Weights of a small mixture-of-experts language model, trained from scratch on English Wikipedia.
Size: 9 layers, width 256, vocabulary 2048, 49.1M parameters.
Experts: 288 GELU neurons an expert, 2 picks a token, a sigmoid router.
Training: a variant of Adam for the experts, 1611M tokens, 12181 steps.
Below are experts of layer 4 (counted from 0) of a mixture-of-experts language model. Rows are named router (the router's row for the expert), up (a neuron's input weights, with its number), down (a neuron's output weights, with its number) and show model dimensions 0-255. Each number is 200 + 40 x the weight over its row's rms, rounded and kept within 0 to 999.
After each expert's rows: a language model's description of what the expert responds to; "comes before" lists some tokens at least twice as common just after its tokens as in all text. This comes from a sample of Wikipedia text that the model never trained on. Tokens count by the router's weight.

# expert 6
router,204,146,199,137,223,192,146,215,245,172,215,191,198,166,206,161,150,228,241,193,150,176,228,235,172,98,297,243,199,183,303,213,220,210,212,250,246,251,200,167,203,178,215,193,215,282,174,150,109,219,196,221,192,166,219,168,226,208,223,243,237,103,124,217,191,184,228,136,243,256,184,231,231,219,204,173,231,242,160,161,166,201,131,209,211,155,221,153,145,94,246,183,164,162,197,227,197,206,184,226,217,171,245,202,191,238,259,237,338,196,257,214,211,162,197,145,215,198,234,213,281,193,191,188,276,184,177,205,161,143,213,212,257,143,198,204,120,211,208,208,162,196,181,175,229,167,208,276,200,223,179,168,188,218,225,246,223,267,148,172,132,230,237,210,200,201,211,253,183,209,227,219,211,163,254,199,235,174,172,188,161,194,226,151,180,191,223,232,110,268,223,226,209,285,228,211,139,192,223,133,175,196,235,239,164,169,71,148,198,192,149,223,200,262,197,160,147,196,189,218,139,132,191,221,197,242,187,140,211,151,181,250,223,230,271,213,180,200,223,274,244,152,278,165,188,215,190,211,259,232,212,157,211,210,242,121
up2,238,153,215,193,139,195,148,177,201,136,216,171,256,332,197,192,218,210,195,239,249,197,259,174,179,251,236,130,189,249,190,235,247,175,180,213,157,218,193,189,195,191,144,196,250,162,202,163,178,238,259,211,217,183,148,192,214,130,195,227,248,219,210,156,165,170,210,158,208,193,151,191,158,118,225,237,229,162,231,195,199,179,182,135,238,222,168,258,286,195,146,329,164,225,178,195,209,200,180,191,173,159,249,168,255,244,230,160,167,192,214,217,234,169,267,234,180,225,233,129,232,190,201,204,202,152,245,133,213,207,231,207,147,209,185,216,218,191,193,199,199,223,190,217,179,202,196,186,291,260,189,182,179,218,192,283,191,205,208,113,204,228,180,174,264,228,215,150,154,231,229,162,142,148,269,212,205,126,142,181,110,278,168,198,138,160,200,187,115,240,186,247,147,198,197,241,220,246,213,223,229,244,277,263,109,167,173,164,112,211,200,235,166,186,235,226,193,216,267,304,212,236,232,206,225,212,221,188,257,215,218,108,120,253,205,256,167,139,216,166,164,191,207,161,218,256,171,228,137,182,215,219,237,140,159,188
down2,198,222,198,149,266,218,157,231,261,156,201,217,152,220,174,207,234,189,143,225,228,172,166,187,148,209,198,135,262,201,208,202,267,257,153,208,136,212,202,186,240,236,218,163,239,256,122,169,247,214,205,218,152,180,187,109,210,154,290,183,197,212,210,172,111,179,254,251,228,207,198,184,80,306,194,253,236,226,212,237,198,144,221,235,249,173,162,217,131,176,160,184,182,188,255,175,228,274,176,243,189,243,254,256,274,255,221,180,163,212,174,197,214,181,263,185,130,220,225,175,165,229,192,225,249,207,125,218,196,181,213,170,218,148,159,200,182,221,191,271,166,185,215,176,221,136,162,212,139,227,167,180,187,246,198,233,235,203,250,221,176,243,152,207,150,266,148,184,313,222,151,228,241,210,169,206,204,218,300,229,202,162,260,235,185,111,184,261,147,238,133,273,259,194,218,150,163,162,153,265,251,166,214,193,190,178,223,217,172,172,113,211,211,195,191,193,204,212,188,217,146,181,255,194,189,137,256,165,213,244,145,257,191,157,147,181,147,240,185,183,203,204,195,116,251,204,175,208,199,231,193,187,177,273,163,234
What it handles: Prepositions linking a noun to its complement (of, with, about, where, including) and pipe separators or semicolons inside tables and numeric lists.
comes before: " ", " the", "\n", " 0", " 1", " 2"

# expert 12
router,190,178,149,182,186,190,197,81,217,216,192,255,197,198,246,156,232,215,128,209,215,276,201,241,255,203,200,203,216,180,307,199,154,147,208,213,200,203,177,217,163,217,202,108,211,254,132,179,192,248,207,233,207,257,178,151,211,206,210,195,198,215,173,216,217,193,122,156,267,187,227,169,132,241,200,226,175,165,196,142,217,167,175,188,240,192,212,216,98,167,217,189,275,112,197,170,205,205,245,149,217,225,228,300,188,219,171,212,168,198,182,166,204,137,204,171,132,236,235,169,126,248,242,240,183,238,164,205,152,240,263,202,260,178,200,121,212,227,131,234,178,218,258,212,122,226,190,132,215,162,194,125,198,199,296,280,187,178,192,86,140,170,154,206,291,174,249,216,244,104,244,144,251,214,250,236,153,192,193,205,201,189,234,215,174,187,227,164,266,187,199,240,170,212,228,269,204,186,241,206,239,196,207,210,185,145,227,202,183,207,182,208,200,181,195,242,179,186,223,208,225,215,121,199,235,271,241,256,211,216,213,170,235,180,251,208,135,185,105,167,224,144,212,302,197,182,251,205,213,253,138,223,215,186,228,182
up0,194,252,117,230,230,176,173,155,300,227,188,198,196,209,196,136,192,174,234,184,173,183,240,184,176,335,214,157,188,235,144,279,155,166,262,235,179,151,190,173,105,197,221,195,263,205,167,169,213,212,226,215,215,221,116,173,227,288,234,203,252,242,225,103,170,278,223,181,211,98,143,191,174,203,252,189,153,194,190,291,202,163,161,231,235,224,250,223,230,176,236,194,251,119,112,181,212,194,175,177,214,143,221,259,175,218,191,173,178,199,219,200,177,202,207,207,268,257,161,226,236,172,189,179,252,253,175,231,197,170,153,206,222,155,202,154,146,221,216,208,206,173,183,199,217,233,222,170,205,188,261,163,196,201,197,172,225,203,234,191,310,181,142,167,281,153,229,270,171,233,153,199,195,163,155,183,212,230,216,207,162,211,189,202,170,209,180,160,182,155,166,276,188,193,127,268,203,183,143,209,207,229,206,178,254,229,158,211,152,188,221,164,181,190,242,278,202,132,177,233,271,245,188,247,195,261,299,231,171,191,216,191,215,210,231,186,170,250,101,246,245,217,108,269,210,233,132,208,215,185,196,231,157,238,194,203
down0,210,214,207,217,225,234,141,163,159,196,181,247,93,204,162,272,187,225,176,136,134,200,235,197,188,205,282,246,159,218,125,209,277,239,244,187,193,201,177,181,177,169,188,152,280,260,136,218,220,201,152,234,162,114,230,203,258,166,199,281,246,223,182,207,216,137,231,156,228,207,157,144,208,224,225,169,126,129,203,294,239,251,189,226,178,163,296,242,147,170,173,165,195,202,173,165,245,179,188,143,232,217,213,195,122,133,140,204,187,194,168,203,165,230,212,183,231,245,156,189,201,167,164,204,143,248,148,196,216,166,198,203,231,187,209,190,252,263,261,150,151,175,231,213,276,153,237,207,225,195,214,201,262,227,208,176,228,184,245,201,197,227,195,224,192,241,237,188,194,186,191,246,172,249,250,164,221,179,205,245,219,125,252,266,198,214,222,200,237,198,123,306,198,152,242,189,254,223,103,220,186,193,220,204,229,263,175,159,185,170,169,220,215,183,183,159,168,272,170,152,214,187,189,230,167,221,241,226,175,117,220,217,171,245,314,166,181,131,209,195,207,254,147,201,192,72,220,249,139,201,222,252,203,185,183,204
What it handles: Articles, possessives and pre-noun modifiers like the, his, their, its, own, previous, new, plus possessive 's after names.
comes before: " ", "ly", " re", " first", " f", " as"

# expert 24
router,225,181,122,211,203,308,99,168,191,237,219,183,165,254,257,217,189,223,192,115,245,169,285,166,202,188,215,212,184,242,184,195,188,157,181,170,171,226,182,213,162,215,184,134,139,179,155,207,135,251,200,241,210,141,249,227,144,217,189,206,218,184,242,195,187,167,241,259,190,219,210,132,255,168,252,181,178,194,178,178,243,232,196,275,212,199,143,159,205,191,237,213,270,155,242,224,223,165,179,160,202,247,236,162,165,151,231,209,233,160,232,210,191,175,192,197,151,222,200,219,261,192,202,257,206,170,154,235,174,199,201,213,203,207,239,180,165,129,93,201,230,155,116,133,178,111,217,272,192,208,160,202,204,321,271,159,244,177,178,220,229,200,140,120,145,129,203,210,245,135,202,184,132,260,261,197,189,246,220,185,201,257,252,158,220,144,165,232,150,232,186,99,214,215,196,206,158,192,190,207,186,170,167,251,172,225,164,252,206,198,299,176,187,225,165,232,240,151,155,182,252,260,222,163,225,166,226,117,176,176,154,180,223,240,193,199,169,209,147,176,176,214,273,260,231,203,219,215,313,200,167,208,189,219,243,204
up4,192,193,162,269,206,271,168,250,232,205,203,218,214,235,246,237,176,189,204,217,138,192,240,192,227,192,227,185,129,193,150,226,167,217,260,221,183,175,226,203,209,125,218,150,249,218,263,164,157,212,274,187,222,146,207,193,188,247,119,164,240,220,202,127,239,209,203,211,229,197,173,170,207,163,143,236,198,199,175,219,188,232,215,196,72,189,165,248,110,230,154,242,121,98,168,208,173,250,189,194,185,199,301,233,130,144,288,265,139,152,191,301,197,178,222,228,122,213,208,192,235,210,151,129,166,208,145,236,213,175,174,198,305,218,201,145,192,193,161,151,187,150,178,156,142,146,235,183,217,206,191,269,72,186,261,212,198,225,249,178,140,180,167,210,203,146,135,208,250,190,158,242,234,201,169,162,223,214,210,219,188,252,164,192,201,255,204,218,186,269,184,179,252,179,191,209,154,221,216,172,200,165,279,225,195,237,233,171,224,236,255,132,209,253,266,252,161,188,207,183,225,202,245,132,226,106,169,228,229,249,229,209,235,173,170,202,150,195,208,226,252,230,179,216,236,197,178,158,149,210,203,234,228,168,234,228
down4,166,157,164,226,273,181,110,168,275,185,251,186,230,214,206,246,226,236,230,221,217,196,252,151,243,220,189,205,242,118,120,209,162,321,176,159,176,125,183,161,247,157,203,174,203,139,230,238,221,204,223,117,226,194,224,190,202,176,210,217,240,251,247,208,171,213,257,245,247,191,234,185,166,196,218,234,194,264,237,258,186,210,219,205,161,133,115,160,198,190,216,225,136,160,173,240,195,199,150,241,236,169,259,220,240,173,231,272,134,273,150,190,195,138,186,169,200,243,208,217,170,104,223,194,135,168,178,218,155,179,208,222,220,244,201,209,203,175,251,171,267,184,178,190,214,180,324,196,159,217,238,245,167,160,193,168,251,254,259,169,213,169,225,99,224,162,152,200,176,158,174,139,225,221,165,220,189,160,151,225,177,234,203,273,238,167,91,226,228,236,191,167,224,276,248,141,184,198,185,217,227,185,227,186,174,155,243,164,251,215,192,223,265,155,176,262,124,158,181,218,203,185,169,128,183,253,196,162,238,232,194,255,188,219,143,195,241,200,181,164,276,206,154,214,144,206,199,193,249,279,251,168,187,175,200,202
What it handles: Hyphens, apostrophes, slashes, table pipes and mid-word syllables like ri, re, le inside compounds such as French-trained, Ricki-Lee.
comes before: "s", "t", "n", "e", "st", "a"

# expert 18
router,164,226,222,170,204,242,148,196,186,239,173,209,172,146,198,207,256,152,212,189,134,292,243,203,216,121,229,132,213,161,189,167,240,204,189,216,217,137,276,201,259,202,216,106,206,187,189,112,234,245,214,185,246,177,174,179,131,236,267,194,231,223,194,212,201,133,185,157,235,108,212,122,219,199,220,232,181,158,170,139,193,219,224,286,248,223,154,203,231,213,229,293,191,172,164,228,158,290,153,223,194,165,193,124,274,224,145,131,135,218,271,204,149,244,262,213,192,247,272,221,169,128,229,283,230,184,251,224,187,155,210,230,186,201,208,245,172,213,211,275,215,141,191,202,214,223,171,208,259,217,223,147,212,184,250,161,178,170,169,280,221,175,235,178,147,177,197,150,220,185,201,175,95,168,183,195,155,207,291,174,222,235,215,163,257,189,193,214,230,195,187,213,198,277,154,243,254,215,262,210,205,218,161,180,240,164,174,127,162,196,178,212,218,271,201,126,154,188,163,163,205,187,158,192,165,156,253,230,146,209,218,218,279,207,234,211,283,170,231,216,240,180,267,228,228,164,169,200,172,240,182,189,217,250,215,169
up0,229,211,230,202,169,217,150,309,139,264,267,202,215,180,167,143,195,197,249,214,191,258,189,155,216,201,202,174,202,189,180,208,233,178,152,189,171,118,257,245,242,208,200,262,219,224,133,228,191,184,166,137,229,249,202,160,203,148,263,215,153,203,247,235,230,173,189,217,221,143,226,218,190,101,255,183,169,187,242,183,276,167,221,202,167,228,232,243,203,188,248,165,284,204,209,309,185,179,183,234,215,152,165,220,260,185,170,240,279,254,175,185,193,220,167,234,203,230,236,196,249,288,198,190,175,177,208,121,179,189,194,207,119,222,253,216,209,193,193,210,192,174,144,180,237,212,261,202,171,242,180,179,173,156,213,175,233,197,225,187,144,212,242,188,316,211,131,179,160,256,206,155,212,172,234,167,189,123,248,146,290,161,215,235,132,124,200,162,188,156,251,157,203,252,232,234,138,217,279,178,214,232,144,141,257,133,245,204,129,154,183,195,131,175,262,195,238,230,208,201,201,140,236,214,220,195,232,211,188,228,90,248,256,245,205,215,228,196,232,168,223,220,284,256,192,262,215,203,172,163,200,215,257,230,157,199
down0,121,212,235,172,190,205,214,214,145,225,199,223,304,193,188,150,213,228,181,200,206,240,165,221,215,269,235,165,169,148,173,223,199,206,305,116,194,195,211,191,227,267,221,213,212,268,177,157,237,164,160,227,192,162,182,192,200,201,81,203,178,194,174,259,222,186,256,189,207,177,210,159,194,207,135,219,173,111,196,211,191,147,152,208,228,259,190,166,203,169,281,204,283,212,200,219,294,207,163,146,164,215,173,172,182,222,259,176,130,246,226,202,248,195,161,246,226,237,141,255,169,203,199,265,143,189,166,195,198,191,216,114,137,184,228,232,211,196,186,208,177,203,227,184,215,274,186,191,210,190,204,194,178,170,256,213,173,191,259,263,144,185,199,200,252,163,207,226,295,200,172,168,207,155,215,180,140,148,192,189,189,257,325,226,188,175,202,150,275,145,195,156,186,149,160,257,290,198,251,172,190,216,138,232,141,127,172,185,203,241,202,219,161,221,174,137,157,258,191,247,229,220,208,211,273,219,142,138,166,219,217,195,253,270,180,108,120,231,201,248,245,245,258,242,156,172,190,169,148,212,197,223,170,209,246,236
What it handles: Plural s and noun-forming suffixes ending common abstract nouns, e.g. restrictions, reactions, drugs, plus whole nouns like work, music, power.
comes before: ",", ".", "s", " of", " and", " in"

# expert 34
router,172,165,179,223,165,281,146,181,183,217,230,212,190,216,206,225,267,192,187,151,270,214,245,280,217,224,186,165,199,231,287,185,229,228,204,167,220,181,168,194,224,208,165,215,139,25,194,157,233,126,165,197,240,225,211,222,165,257,224,184,211,235,196,170,262,259,201,214,224,273,237,175,172,210,227,157,183,123,208,188,217,181,240,230,223,192,257,232,269,159,184,283,201,228,178,213,194,184,213,90,211,232,216,202,181,147,213,236,144,231,131,180,229,209,261,160,149,207,157,132,182,199,187,193,242,192,224,203,226,145,153,81,250,237,223,199,221,203,249,237,198,199,200,229,247,175,208,222,237,129,233,225,197,118,177,178,225,211,219,142,243,145,168,140,246,189,230,267,169,227,253,180,176,165,218,202,222,212,249,202,239,240,256,246,204,172,138,169,180,173,214,211,201,198,142,205,170,217,218,227,244,171,171,201,183,170,224,97,303,163,192,170,205,199,212,194,206,188,219,186,283,221,194,302,177,224,154,180,203,251,150,142,193,188,217,143,160,194,219,184,152,287,232,247,161,221,206,119,173,159,251,221,162,202,117,250
up1,242,153,192,216,219,256,187,187,190,206,206,208,181,226,238,221,187,206,210,193,244,237,158,147,212,234,153,222,175,229,202,192,216,198,131,179,234,184,209,237,165,205,237,89,235,93,176,231,140,203,225,207,221,200,209,177,193,131,214,226,195,193,265,204,180,308,213,154,241,187,238,215,227,189,185,240,191,165,260,202,162,228,208,164,192,209,164,135,313,179,262,272,213,226,154,204,206,237,191,255,223,153,200,271,232,219,153,310,186,249,232,214,154,176,196,266,234,215,185,255,234,175,235,126,230,253,292,171,252,112,216,197,217,205,207,186,155,139,164,182,242,262,227,217,129,266,199,192,218,179,162,182,180,244,148,189,186,200,186,194,168,248,252,294,230,239,185,178,192,186,179,171,287,201,136,132,211,168,183,196,200,208,246,192,191,133,158,227,91,159,194,230,121,255,182,213,163,233,187,148,218,144,250,204,210,151,159,186,235,186,201,219,209,157,211,195,230,166,184,199,204,225,306,209,180,239,201,241,295,230,242,181,159,196,220,240,156,192,208,161,231,201,153,230,134,132,166,158,267,120,208,245,173,211,262,148
down1,162,233,187,209,234,225,200,274,214,243,213,234,258,203,155,231,138,221,158,206,230,211,230,187,187,194,237,148,239,185,151,310,187,155,131,188,212,243,187,206,198,225,202,297,136,145,197,162,186,220,169,214,152,162,231,236,186,154,180,283,235,239,151,172,223,249,210,200,143,208,198,173,182,270,168,157,172,174,136,203,266,196,203,227,199,193,219,212,254,221,183,234,258,185,119,213,193,143,168,213,254,175,159,218,166,167,232,242,154,218,200,210,203,219,186,234,145,205,148,191,215,159,273,224,201,217,139,189,179,169,202,227,194,105,208,204,201,197,197,235,164,233,246,221,175,203,217,243,172,192,174,143,191,218,177,208,176,276,196,213,136,153,178,174,244,212,229,200,102,252,189,155,249,96,122,103,229,257,169,173,129,229,240,103,217,163,237,209,145,155,178,193,174,212,182,198,199,232,208,253,272,156,144,187,219,222,158,210,274,178,274,210,143,224,197,206,259,217,121,165,229,191,245,197,246,258,246,229,182,212,280,265,182,216,265,148,254,200,317,207,145,198,257,221,224,212,175,138,206,218,165,212,156,261,260,201
What it handles: Heading equals signs (=, ==, ===), colons after infobox field names, and table pipes, semicolons and closing parentheses in structured lists.
comes before: "\n", ":", " S", " 1", " C", " P"

# expert 26
router,257,185,189,149,213,234,208,252,104,201,119,191,242,138,218,159,195,221,187,224,180,118,203,241,167,111,187,288,214,215,228,220,217,217,248,225,239,168,225,154,251,270,189,171,221,197,199,138,246,295,225,223,188,254,304,171,175,142,286,226,157,194,159,217,209,193,205,205,148,215,220,201,198,269,193,225,257,209,223,240,235,171,246,233,188,217,205,247,207,77,133,117,176,250,203,196,186,196,208,222,135,253,166,259,130,202,195,189,143,200,197,200,254,246,173,204,155,148,191,152,105,119,179,189,192,178,203,194,183,214,186,151,218,169,181,198,205,227,191,187,224,223,157,173,210,320,149,210,219,238,223,172,198,198,118,212,204,134,157,189,210,167,233,223,123,259,150,267,213,178,209,216,210,262,222,169,195,225,185,198,214,147,250,188,169,190,213,207,222,189,140,153,194,209,201,92,228,193,187,207,187,149,170,172,186,209,211,171,227,228,264,262,176,231,277,152,122,209,158,191,197,193,161,203,166,184,231,159,160,215,261,213,193,178,184,213,238,229,147,174,159,190,238,202,286,238,121,211,271,240,188,206,251,265,192,166
up2,331,251,233,214,170,226,245,206,170,219,165,264,240,206,227,62,202,193,250,160,208,226,223,184,180,182,133,206,214,184,295,198,176,232,138,155,208,168,152,211,223,257,99,193,162,192,310,209,254,187,159,162,213,250,226,208,229,211,136,259,184,157,196,147,142,225,225,216,218,243,199,178,265,268,229,199,200,243,195,174,286,130,184,157,142,249,218,172,152,227,179,188,176,178,224,274,175,282,240,126,177,230,228,218,226,265,215,221,183,202,208,215,186,190,211,219,167,194,208,120,177,152,220,205,135,212,167,210,232,220,208,223,192,279,178,155,154,193,196,153,204,216,218,231,175,267,158,220,179,223,213,177,142,225,209,172,259,191,139,212,223,203,247,194,192,261,189,167,188,224,234,214,206,171,187,103,207,235,168,168,256,208,189,225,184,217,195,200,194,162,182,238,104,217,184,198,182,184,201,142,240,193,257,116,195,217,156,176,225,163,210,142,144,193,308,212,235,206,240,222,254,225,131,204,276,263,232,190,182,285,220,158,207,191,171,193,176,243,199,160,191,193,182,263,276,238,186,183,201,155,110,226,153,179,188,168
down2,144,234,188,197,173,231,202,227,154,185,303,200,142,221,236,186,156,233,217,205,206,111,181,140,197,203,201,230,285,209,156,215,238,135,288,230,222,176,192,184,168,283,190,184,171,247,268,203,289,225,240,212,239,197,252,235,158,184,172,173,202,217,149,182,223,221,205,135,132,161,206,204,157,139,180,212,224,193,175,171,144,196,240,198,279,265,225,192,150,106,193,179,209,210,197,231,240,191,268,172,186,170,173,207,200,219,245,169,212,240,227,122,180,171,211,158,118,152,238,266,148,249,234,199,93,247,181,186,295,255,172,141,212,181,165,170,159,264,279,214,171,227,195,215,217,174,174,143,199,178,223,229,189,193,289,174,233,167,193,198,185,212,184,276,177,193,226,173,213,166,218,193,154,250,225,137,165,210,226,204,220,231,242,171,206,184,191,183,152,153,277,175,197,219,251,189,232,210,139,177,206,238,264,239,208,180,221,198,156,218,186,233,155,231,231,185,167,215,201,91,197,155,163,286,240,185,225,131,239,164,208,158,193,217,214,189,160,163,154,231,201,289,200,225,122,260,96,233,212,210,193,298,170,231,219,173
What it handles: Lone spaces in election-result tables before percentages or empty cells, plus word-initial pieces like t, h, T, Wa starting words.
comes before: " |", "al", "it", "ur", "•", "im"

# expert 28
router,182,208,228,216,211,257,219,251,262,199,187,194,242,210,232,238,171,212,214,222,198,202,104,222,106,165,203,241,142,273,139,180,192,220,261,219,187,200,138,175,189,152,217,232,293,174,202,217,204,105,163,173,252,194,215,290,269,264,241,200,220,180,177,214,222,215,222,164,197,129,157,128,267,251,129,269,152,164,245,201,211,191,211,158,122,215,207,224,152,166,203,168,155,255,146,162,176,211,171,245,131,242,176,207,171,255,175,243,244,240,221,264,159,199,208,236,203,140,192,261,187,169,224,204,207,170,193,181,155,201,185,205,273,187,218,172,225,152,161,206,212,269,158,153,231,101,252,253,226,146,215,211,205,133,198,197,194,139,163,227,199,224,182,236,225,191,261,223,176,248,214,175,237,169,185,198,130,214,178,186,194,192,202,254,155,258,267,213,131,177,277,229,219,214,217,181,168,175,182,209,274,212,248,223,103,222,220,199,144,238,196,208,149,201,250,243,264,224,186,185,271,152,200,191,189,158,197,238,222,138,151,244,157,238,257,175,255,186,125,245,175,118,178,200,197,169,211,146,281,221,187,241,271,152,198,219
up2,312,296,174,225,198,182,192,221,241,247,271,212,193,138,148,225,244,183,187,249,194,195,225,206,190,208,147,223,213,257,203,242,190,207,242,235,201,156,198,171,195,60,225,203,256,197,240,208,211,200,259,134,197,210,218,219,210,205,257,188,183,207,203,172,196,243,174,197,217,228,207,183,296,197,163,194,187,140,134,274,269,233,162,200,207,240,241,188,131,164,131,199,159,159,70,205,193,181,129,165,160,143,246,230,171,178,211,255,196,167,203,251,156,227,157,204,210,188,259,121,182,155,223,191,201,210,213,205,182,170,276,199,238,182,194,194,205,159,193,233,190,239,183,217,186,154,237,242,262,150,231,200,184,169,201,194,146,184,215,199,194,255,244,282,198,213,208,251,213,209,287,190,218,102,193,195,187,235,139,170,166,146,178,281,206,183,197,193,194,140,203,258,173,242,228,156,223,216,130,237,194,193,210,211,204,236,158,207,210,207,231,99,181,303,286,281,191,192,162,146,196,216,215,206,167,167,176,156,284,208,179,174,211,219,187,222,205,188,214,217,150,160,252,190,212,196,222,158,92,146,118,263,251,213,147,179
down2,176,212,151,212,178,201,237,206,197,173,254,167,143,193,192,184,251,225,167,202,267,202,214,189,197,299,188,269,239,216,229,119,233,194,175,85,241,188,237,245,204,178,214,235,250,175,224,237,198,236,277,301,173,209,217,150,158,264,214,248,245,160,228,159,229,139,154,171,205,185,188,186,220,156,211,188,216,141,175,215,234,167,179,261,208,200,199,205,278,204,195,149,131,187,185,165,214,215,134,234,190,189,237,242,244,254,224,158,165,161,146,241,192,255,187,208,233,201,158,231,172,127,253,253,208,177,199,290,143,265,218,233,301,210,156,118,215,122,162,156,213,159,228,160,172,238,294,150,188,204,242,244,177,188,229,195,168,193,174,206,156,156,185,194,175,224,295,193,142,205,249,188,146,211,131,173,193,237,174,208,165,241,206,277,238,200,122,300,192,208,197,170,196,157,203,178,205,178,267,244,198,192,226,182,250,224,172,187,183,190,128,185,252,215,230,152,171,195,211,187,232,256,168,215,114,209,203,249,270,184,266,173,269,209,168,192,163,154,189,190,189,169,298,162,184,173,160,156,146,174,208,152,195,210,124,190
What it handles: Nouns for roles, places and parts, often before of, like president, governor, commander, member, site, season, plus preposition on.
comes before: " of", "s", ",", ".", " was", "'"

# expert 15
router,187,262,180,159,246,209,152,176,163,81,193,191,134,222,198,94,170,221,247,265,260,168,181,217,210,285,190,167,180,195,182,153,238,122,234,155,163,197,233,233,209,241,214,218,200,241,277,223,233,164,174,210,245,190,199,207,252,198,164,146,234,200,207,265,206,226,167,163,141,258,207,182,181,207,232,179,184,162,231,224,196,216,132,191,195,171,160,200,227,211,153,145,187,204,175,208,238,227,257,251,195,194,172,156,106,183,219,204,232,150,198,279,166,165,234,113,221,179,222,227,141,196,254,240,243,214,217,222,238,227,209,202,175,143,267,261,183,241,167,245,245,204,158,209,92,253,259,185,285,149,166,202,158,149,241,189,164,198,289,162,208,110,184,208,243,219,219,188,229,257,180,146,176,188,190,220,242,194,189,205,201,222,200,176,157,86,153,253,224,222,250,201,170,191,143,191,161,145,157,164,239,144,195,189,201,207,168,163,250,203,203,212,245,171,140,194,223,147,172,295,175,211,222,223,128,202,183,206,207,206,244,192,278,157,203,255,125,221,127,247,197,225,276,206,243,174,212,257,253,140,231,214,236,180,160,166
up2,237,289,190,148,170,190,111,240,226,179,226,249,245,150,171,149,172,189,257,217,222,93,168,134,221,180,71,231,266,176,127,140,148,164,159,197,137,139,197,222,215,208,240,261,163,221,226,202,152,164,197,173,217,203,144,203,254,159,186,271,194,234,198,235,215,234,213,155,225,257,101,173,183,205,198,214,173,180,158,185,238,247,189,201,220,224,152,213,246,190,166,180,197,185,210,217,171,268,169,196,237,159,203,221,234,216,205,187,262,285,268,249,237,231,206,219,204,129,229,273,182,190,175,179,197,216,147,216,153,209,117,203,219,200,213,212,164,194,237,233,322,212,190,188,240,215,232,163,163,222,169,216,245,232,167,164,171,184,217,224,118,168,211,176,180,207,227,220,249,148,233,223,200,244,214,143,160,150,231,195,179,142,141,197,158,174,226,244,194,221,290,137,254,251,192,161,201,239,207,243,271,250,217,182,244,190,185,206,260,207,198,169,234,235,273,243,243,222,160,187,200,182,198,180,226,234,172,182,195,259,207,193,171,270,193,205,112,219,155,300,297,183,192,203,235,198,199,199,223,106,119,194,170,230,203,215
down2,207,307,243,215,117,220,268,232,220,148,211,154,184,148,148,238,249,195,191,171,181,133,180,227,185,231,100,140,211,155,154,149,248,198,236,249,165,204,145,220,209,260,207,185,230,397,210,206,199,247,249,159,218,173,182,160,183,183,182,251,195,144,176,226,253,223,206,205,231,198,236,269,158,224,199,124,247,208,225,184,253,213,261,216,181,250,215,192,214,228,129,174,151,206,151,232,282,166,145,167,174,218,227,167,188,227,243,149,285,200,126,163,204,177,144,172,239,204,250,232,199,131,143,177,217,270,216,174,201,161,197,177,164,116,211,240,161,248,241,261,150,258,187,223,174,162,145,204,190,157,208,207,169,229,253,243,265,162,250,207,216,162,210,287,242,164,188,194,211,244,205,232,248,147,186,200,236,145,177,197,246,147,183,193,195,190,197,228,211,262,204,214,234,152,208,195,224,218,264,158,178,185,231,177,251,207,188,242,190,233,92,207,197,244,164,167,230,231,193,233,190,227,212,154,221,275,188,208,191,134,222,206,123,170,165,185,158,183,194,189,189,277,139,216,166,235,179,208,219,177,198,192,212,176,215,148
What it handles: Word-final pieces and endings that complete verbs, such as -ed, -ing, mainta-in, capt-ure, plus common verbs like make, allow, took.
comes before: "ed", "ing", "s", " the", " a", " to"